Weights of a small mixture-of-experts language model, trained from scratch on English Wikipedia.
Size: 14 layers, 32.3M parameters.
Experts: 40 experts in each of 14 layers, 128 ReGLU neurons an expert, 2 picks a token, a sigmoid router.
Below are experts of layer 2 (counted from 0) of a mixture-of-experts language model. Rows are named router (the router's row for the expert), gate (a neuron's input weights, with its number), up (a neuron's input weights, with its number) and show model dimensions 0-63. Each number is 500 + 40 x the weight over its row's rms, rounded and kept within 0 to 999. Numbers have three digits each.
Before each expert's rows: a language model's description of what the expert responds to; "mostly gets" lists some tokens that are sent to it at least half of the time. This comes from a sample of Wikipedia text that the model never trained on.

# expert 1
It responds to: Single capital letters and word starts in names, plus table pipes and coordinate symbols, e.g. F, N, Sw, ′ in lists and election tables.
mostly gets: "′", " Sw", " Sub", " member", "retary", "astern"
router:463499502531514524527488512470475495528434506429508572499461491412472502525445484471507502522434519459448527461428402514436511514481489507573524573510514503545482552500484442441449475483495447
gate0:538444445507519565470494495530504424559445494498570438491545517454459452486505500490514472482489501527432521489417507586534533456458496467510570560533520506516476489481497497482472500471503505
up0:538456463527521438401508480486515507517524498481478497549489534494509525440446516547464506478556532469524533573470519441546490508583508490503569512504548470502490560510446501484516515503522512

# expert 30
It responds to: Section-heading == marks, quotation marks and to, plus word starts after a noun like mag-azine, inst-allations, l-anguages, and math dollar signs.
mostly gets: "″", " art", "==", " kg", "\"", " During"
router:450483527539531532524474526449497496519463494422521573468509472449499516511432513503548490519438522432449499469431392526487538492484480478590515575505541514531483512499477428433441470490473450
gate0:480433494577566549552449467468530466523415509388531465508440411482562510440463490516448509580471552496470475487521440510488545518521547532501443573487514485524535492544520502491447486501446439
up0:512541578504505435431496538502499554502530456530463597491528590505464494572448524444504492463530428525562539451492497520495453511495490496535567427446514488452500528528505480522508472517582564

# expert 24
It responds to: Line-initial dashes and pipes that start list items or table rows, closing parentheses, and chemical name pieces like -yl in isopentenyl.
mostly gets: " death", "ensive", "|", "ball", "aily", " •"
router:444493514527533552535462511463482494554424502427529569512516475469506488508456502492522496508448549462484506476430418542457516529481490486587522560497536523545451533507495436452467490480497478
gate0:478532529517561608476513437493551510539485514511545451436501513533445519461486448443516460541487499459517466441479479474550458515593526462511490504562509477502442483502518518517487508462544436
up0:515589528534518537519533487426523562467544575533518425505462502448547475461480522471540558479493506454491477489451548473570450498550500554540506518555507501501495483485502440497495519435533489

# expert 18
It responds to: Prepositions and articles such as in, a, of, same, plus mid-word fragments like ett, aut, echn, yl in names and terms.
mostly gets: " No", " same", " Roman", " young", " James", " Michael"
router:471485482544546509555438518492473476535446481450512567489512481445474475515477506475518476525442538446463510453438418525468535507475484466602511527487544488554484529528506461461456450462488486
gate0:538573563538570553542461464467569424444417477491460585525494534548509544490543530451558508420522516524523501411473467505502498520523498467541474555518540504574476562437525523445507518476512514
up0:551450456579473435402549458479455553527499538503412496456498522508437475502477548461510475535522512532448427522471509577542549488394549528449538510474499502465514530563489514440487526501485499

# expert 39
It responds to: Common function words and auxiliaries in running prose, such as of, a, with, had, has, used, including, much.
mostly gets: " had", " have", " has", " used", " including", " won"
router:430478476544529501539464512527521493559454464412521535457490463438491496508440514512490484529449496471475444500430432522476531541482482519599526571506537525524473545516504406436481468483526482
gate0:475415497547556500530478573493533443504448544446513570550435447436473491525445455549466488552565532532436585517515434554469532515484523519562502587504507511486488509472529466500419493504486497
up0:540564473475465453469485472522435508502469451526454494481537483454464472504536471482479516493454486445464433472460497497563529466486550444430545439478582475506507473521493539523465494456446452

# expert 17
It responds to: Mid-word letters, especially h, and accented vowels inside foreign place names and surnames, e.g. Kaohsiung, Longhorns, Söderberg.
mostly gets: " H", "h", " h", "sh", "the", " ph"
router:525504457440539535504476526436495510499536491517480561503442487548455520566418551520507473570516580522579484475485506468451557505482570537576523518452459495496532540578468490425446434499517522
gate0:520565499457531470527498517493502436474460406505509576505506501521555552515472453492531463492514551519499497492511506557420541460484505500527516514513475488497410617454516496466481462402567449
up0:511389546559422480459497510507488513548528502463523508456456501438495460534505443468569560507554478442463473617484495508531455496545486532501491547474545506532491427458504555521446505599453577

# expert 15
It responds to: Mid-word pieces containing m, such as em, om, um, ism, in words like hyperglycemia, policeman, Female, million.
mostly gets: "em", " rem", "erm", "ism", "isc", "om"
router:528537541547542467544452534502452446524501438486467483514426499545434462493513518408515488516463593458545445472491429435451425525450550517486530551442475512490444454514501508525468428512447481
gate0:518490502494576494652533540543509486528506520481541481526457503547435505506466547464530495486466556495504525476464384490502462522422517499484504468509502518448461460538552455538594525439481519
up0:480481491435532451518503534457538469529511519495516526578506519514493511493514430524499440508468521500499486495489463476497482539500542492469508494550497464571452452561478426520500474404504542

# expert 36
It responds to: Words after prepositions like the, plus closing parentheses, commas and periods, and nouns such as Division, episode, Season, College.
mostly gets: " Division", " MF", " very", " College", " Cat", " episode"
router:468505499519545509547480539481469474522406504452518559486532472438487517547445500464538486536472531461466510474424407566459552500491493485594515554466507479534473531508498443459457489463493456
gate0:478539487561480454551427561493532571436550511467471475473467512490437485480532538539488464494374490440457549527470498520453532522439518459548556567427521488501469485584496458428527496418537512
up0:495463516442551520471534485484435442576461499515524537506563473493541502514454399471504538505581505520530401470524508459556449481484499556494446481550488554511498504445502561530481506571500509

# expert 7
It responds to: Pipe separators and small numbers in table rows such as sports results and election tables, plus relative words like who, how.
mostly gets: "|", " how", " who", " Name", " 8", " 10"
router:456485499544529538548471511480484475544414492435527571497490476419504523512435501486522503506470513447454515457433413553471535498497488481587529582508546501527462545517484426467452493477486458
gate0:539507405499597489434456478505494473489488479455432544472583490538446459477442541518472545516480542490492497511496518495508474436464487485466506478556482536492592450510507473501528517453494529
up0:516503502482526515474468458518556469449480523532494527513514466482538432492548392480454513492487472508596533498460482568462427509511542500489516495531438481454541532471424552532492486480559407

# expert 0
It responds to: Pipe separators and cells in sports and statistics tables, plus mid-word pieces of unusual names, such as Nant-uck-et, Cn-ut, Strong-man.
mostly gets: " JPL", " Women", " few", " Label", " individual", " men"
router:488481475531529498557461530456476499530426468418522551473505475457509545531439500467535482528425513451458512475438390515477516513513488493582518562502536496555452525526480471444455493484489458
gate0:466459469467521515476508509510470468490464507437449562458465503471453462487485546498533465574446480396475532440500498536482460512515407432435541492503542514552514485448494448485506491519493481
up0:423493487488523491506482460523489509487426518456544492481494470535511472565471473524518540454592565505533470494471559482490561478521555546486459529456445501492452438478547523518459580502492522

# expert 16
It responds to: Single letters and short consonant clusters inside words, mostly foreign names, such as K-r-ishna, Ind-r-ambarya, and word starts Br, Pr, Tr.
mostly gets: "r", " Br", " Ar", " ar", " Pr", " Tr"
router:493426532494507502507497533489531518540526456478504466500457531504449509565402438486511472509517475500521500522455493535564459556476536427554536472491547510510493506456548519463453426459455480
gate0:430481546493481507508462504495509506467491496431498507531516543479419520517417470513533448523449449446494512529478527603516482558535490406518577497521493510500437558452561501496492496524498448
up0:468536488495488455493502495478551467490515480525531435459463484472531470515481479605481539462518510543436473476488458515583583510479460510530502484507513425490530428525470502491440482478482418

# expert 12
It responds to: The word to, modals like must, will, may, and between, plus word-final pieces such as Singap-ore, Leg-acy, Hooten-ann-y.
mostly gets: " Major", " must", " Pop", "uture", " Angeles", "usic"
router:437472505524542522560464502457486494524428505395525557514493492431500529503427494461510474525448546450438489466421426530472511494462481498570539571508510506520456558517494417457495488478485477
gate0:448416479483501482528459544462450490519535503474482499535420502489554501485466498544537541498427450439524503478460456529508546564524491459502511516482477468500548527489503458523364530573466486
up0:527544556424510520524485508485513512418561493478485563419537461503473491500550509406559491437560530456561471586516498455509518474477463544509483542477520557569423561512464529496461478569450499

# expert 19
It responds to: Closing parentheses, table divider rows, and career or election verbs like married, joined, defeated, promoted in biographies and election results.
mostly gets: "|---|---|---|---", " Candidate", " met", " Labour", " married", "|---|---|---|---|---|---|"
router:436470502520527535546462534481493477536450478433533585473508481449476525527434509455543490510450507455469522462428427541472531531482499488569523559478530495531467533509491441433485483472508455
gate0:498522559572498512480476527478422459547479505523539513495526477512472558403495495427492523468419566502489483494431494510518496465515526506544464488561522545551447492525489529424449512471477510
up0:496477469459478484503512504534563543441542478468449463487445517487541431580514532555501488522615441465513523528562501496450494554483454528464562507456494500464560505464514495539541473493478457

# expert 38
It responds to: Opening quote marks and adjectives like broad, modern, original, plus verb stems awaiting endings like con-clud-ed, laun-ched, acqu-ired.
mostly gets: " broad", " modern", " original", " “", " proper", " publ"
router:470463506515546534549462514472463493523444490428511564469498478435505512499461513483540499513454535456450507482431400535477541481511493487601510562493546506530471540509497465452473476459503453
gate0:503554522562558541556460514523501523496468500493543534515444462511461447527486478481542512525432477517409468442363502479476521534468498468536564511480488402517526477508502510408478441465430510
up0:492452538508485547477556489462489578457496586487507488483492532554498464461525476461479523501563538465534523515494451512499476448537438440441487538491474507490476497505494502579490434539488404

# expert 29
It responds to: Articles and pronouns after prepositions or commas, plus role words like former, author, politician, act, and the ott in bottom.
mostly gets: " act", " former", " author", " Conservative", " law", " exper"
router:458475519504528532555463514452446491540431471425551535465493487467485504493439514467521504509453522460459522487398396549463538483495510490587535587478520484521462547523507458456474471484509457
gate0:414452442533500489499488534486551468519516537484510468580505471453452580494452503497576501591496444457457470487498472550470492526417496457535513591500519484493457470541488421424434522521476429
up0:444518415519485496468446511596566518505510556468535459578457479478444515489498492506497542523482412427450453491547488525492476497432510432485525551516546484482488475469512435469477567548480399

# expert 26
It responds to: The words and, as, a and table pipes near vote tables with ±, plus name pieces like Mount Lemmon and mid-word fragments like uch, iff.
mostly gets: " Lemmon", " phys", " =", " Israel", " International", " front"
router:457498506522546542543463520414486510545430501430535553457488489443485506516443521477531483516460526437454500473425416541456546506488502491590524550512530511552452540527492451450452484480506452
gate0:479480498528499533529501438486504568511407424485497566554492506432462563538475515550520465535518532470450506482453460545522570453496531528542565475477500493510476535488514435524464545456496452
up0:544482542557485478548556533491492470496544561521565504506468493548519451471583453499435553572461454533500596462594480559445524478530478477493486479538526455488488546518424517455483501440472462

# expert 20
It responds to: Year numbers opening list items or table rows, such as 1989, 2006, 2020, and pipe separators in tables, plus sentence-initial The.
mostly gets: "2020", " Christ", "2010", "2014", "2009", " block"
router:455468507513539544530465506461474492523440484415505550488504467446496511519431514488560485509454525459439511473434409544472543501498496471583531569524546512535474524521513456458447481468486455
gate0:484507547485552448468481558429498481451423497504469465494566522501508474491540500391501480556470535493513495511473465536427528492456489485496546556513518465557458554504509435505403448469462478
up0:546516431545469518519491466540504518562532480525546517506469461502458487536468487576471479471495466505459498446541538474508475545511503505508509454470531455480493445505458571467623510546542531

# expert 37
It responds to: Sentence-final periods and table pipe separators, plus words like including, its, JPL, and the gen in hydrogen.
mostly gets: " JPL", " best", " including", " Coordinates", " professional", " include"
router:485460493539526517557487527464495489520416478426511559485516497440486512511441526485514523510440497467471518464411391522464525523496487478591552543523547496544469543521497443453454478450478482
gate0:465459513607565536533453498474495486512502430432412513454458459522436521488485517452462508476453499459505491462491473540471470520467533577546466474499523491477482470509472506500488492500519455
up0:435400525618428468551479556479523499485564487422473489446516475454524493502514493455524481501561476478468492449509511551484542459447549465571462458476507455423537477491512517532537506537503501

# expert 33
It responds to: Final suffixes and sentence periods ending a clause before a new sentence, e.g. -ation, -ence, contract, loss, km.
mostly gets: " km", "ensity", " involved", "duction", " Notes", " victory"
router:455517489536568514543457518461468509511450489430520558490481459447489515505424541506521484533427511459462510474423408536494560489480462490578497580537533495515491538515486437443446493465490468
gate0:441519439528521440469479516475514569508457489570511525460540558501519543571580479544496559508485543539545478439402427435481502450547497450585562518530512529505483538476552492411536540493520514
up0:532439395458378477503493523463494476563497452484480419487502429467496489451513546491520511412492540566503538582416511523552457576471534488496498444531445471534502518544494492496486470539474530

# expert 34
It responds to: Capitalized openers The, On, From, At, plus suffix pieces of Latin bird genus names like -pis, -aptes, and place-name endings.
mostly gets: "The", "On", " On", "ource", "Personal", " At"
router:456477517543522489527512506445509484543437529420540557479506479458491515507409530484553496522453519468476503449436400496487529498505501481585537563516543493546438533527510449474451498467495455
gate0:501461526547510469525600527440498485458477562442493486454480509470559536496412463549479495572561557550478508494465425513530498460572499475500480528496521500466513512447501527540514493383555477
up0:495494580457476502472516582460450490503521485491573429483534447452452473498512481455463504489585486496493511472536501488474527533504543489502561492493517509576467440544534567498470458520460474

# expert 21
It responds to: Syllables like an, a, er right after a first capital, especially S-an in Spanish and Portuguese place names (San Diego, São Paulo).
mostly gets: " San", "an", " Ben", " non", " le", " Ha"
router:506499525517582437556447499446551531490454476518533547512434507573457529499499456423446522518545506528482542498506439512454496539552542486638558532489529412578442483516499520434477431504478494
gate0:420536473497559500586513464446548528384513529565477518438468477506523531469584497529485513520512511495485562510481487569534488449508558487543483570437471448584552580479447545470478521503438459
up0:531502515483458468422484489501535488496539530434478446554494534576518482490466459465488459538494424555543416505478539449525499570509492533490554413490612544433455473497538477503496452472509525

# expert 9
It responds to: Number tokens and position codes in sports and roster tables, such as 31, 44, MF, FW, plus dates like December 31.
mostly gets: " 31", " 44", " MF", " FW", " Genus", " 41"
router:470491503506535517538479528488477468525437490409520571473494436438483521543458510468537471530442545449470495492438404582480528482500505478602519562481551530530487527503510464453469504484526466
gate0:469448474537516571531497499504556540474502505419520451438491430462459537434496465469529508482474563533457521503476486565493453572543526538506506534478505473509470503459518583496488541517481499
up0:511489449506495473454469474464488429515471452514469497440559523493513499533482491441531507512447509465601460501547538479529471514483507489602497499438514527552495501511493535440536407515514573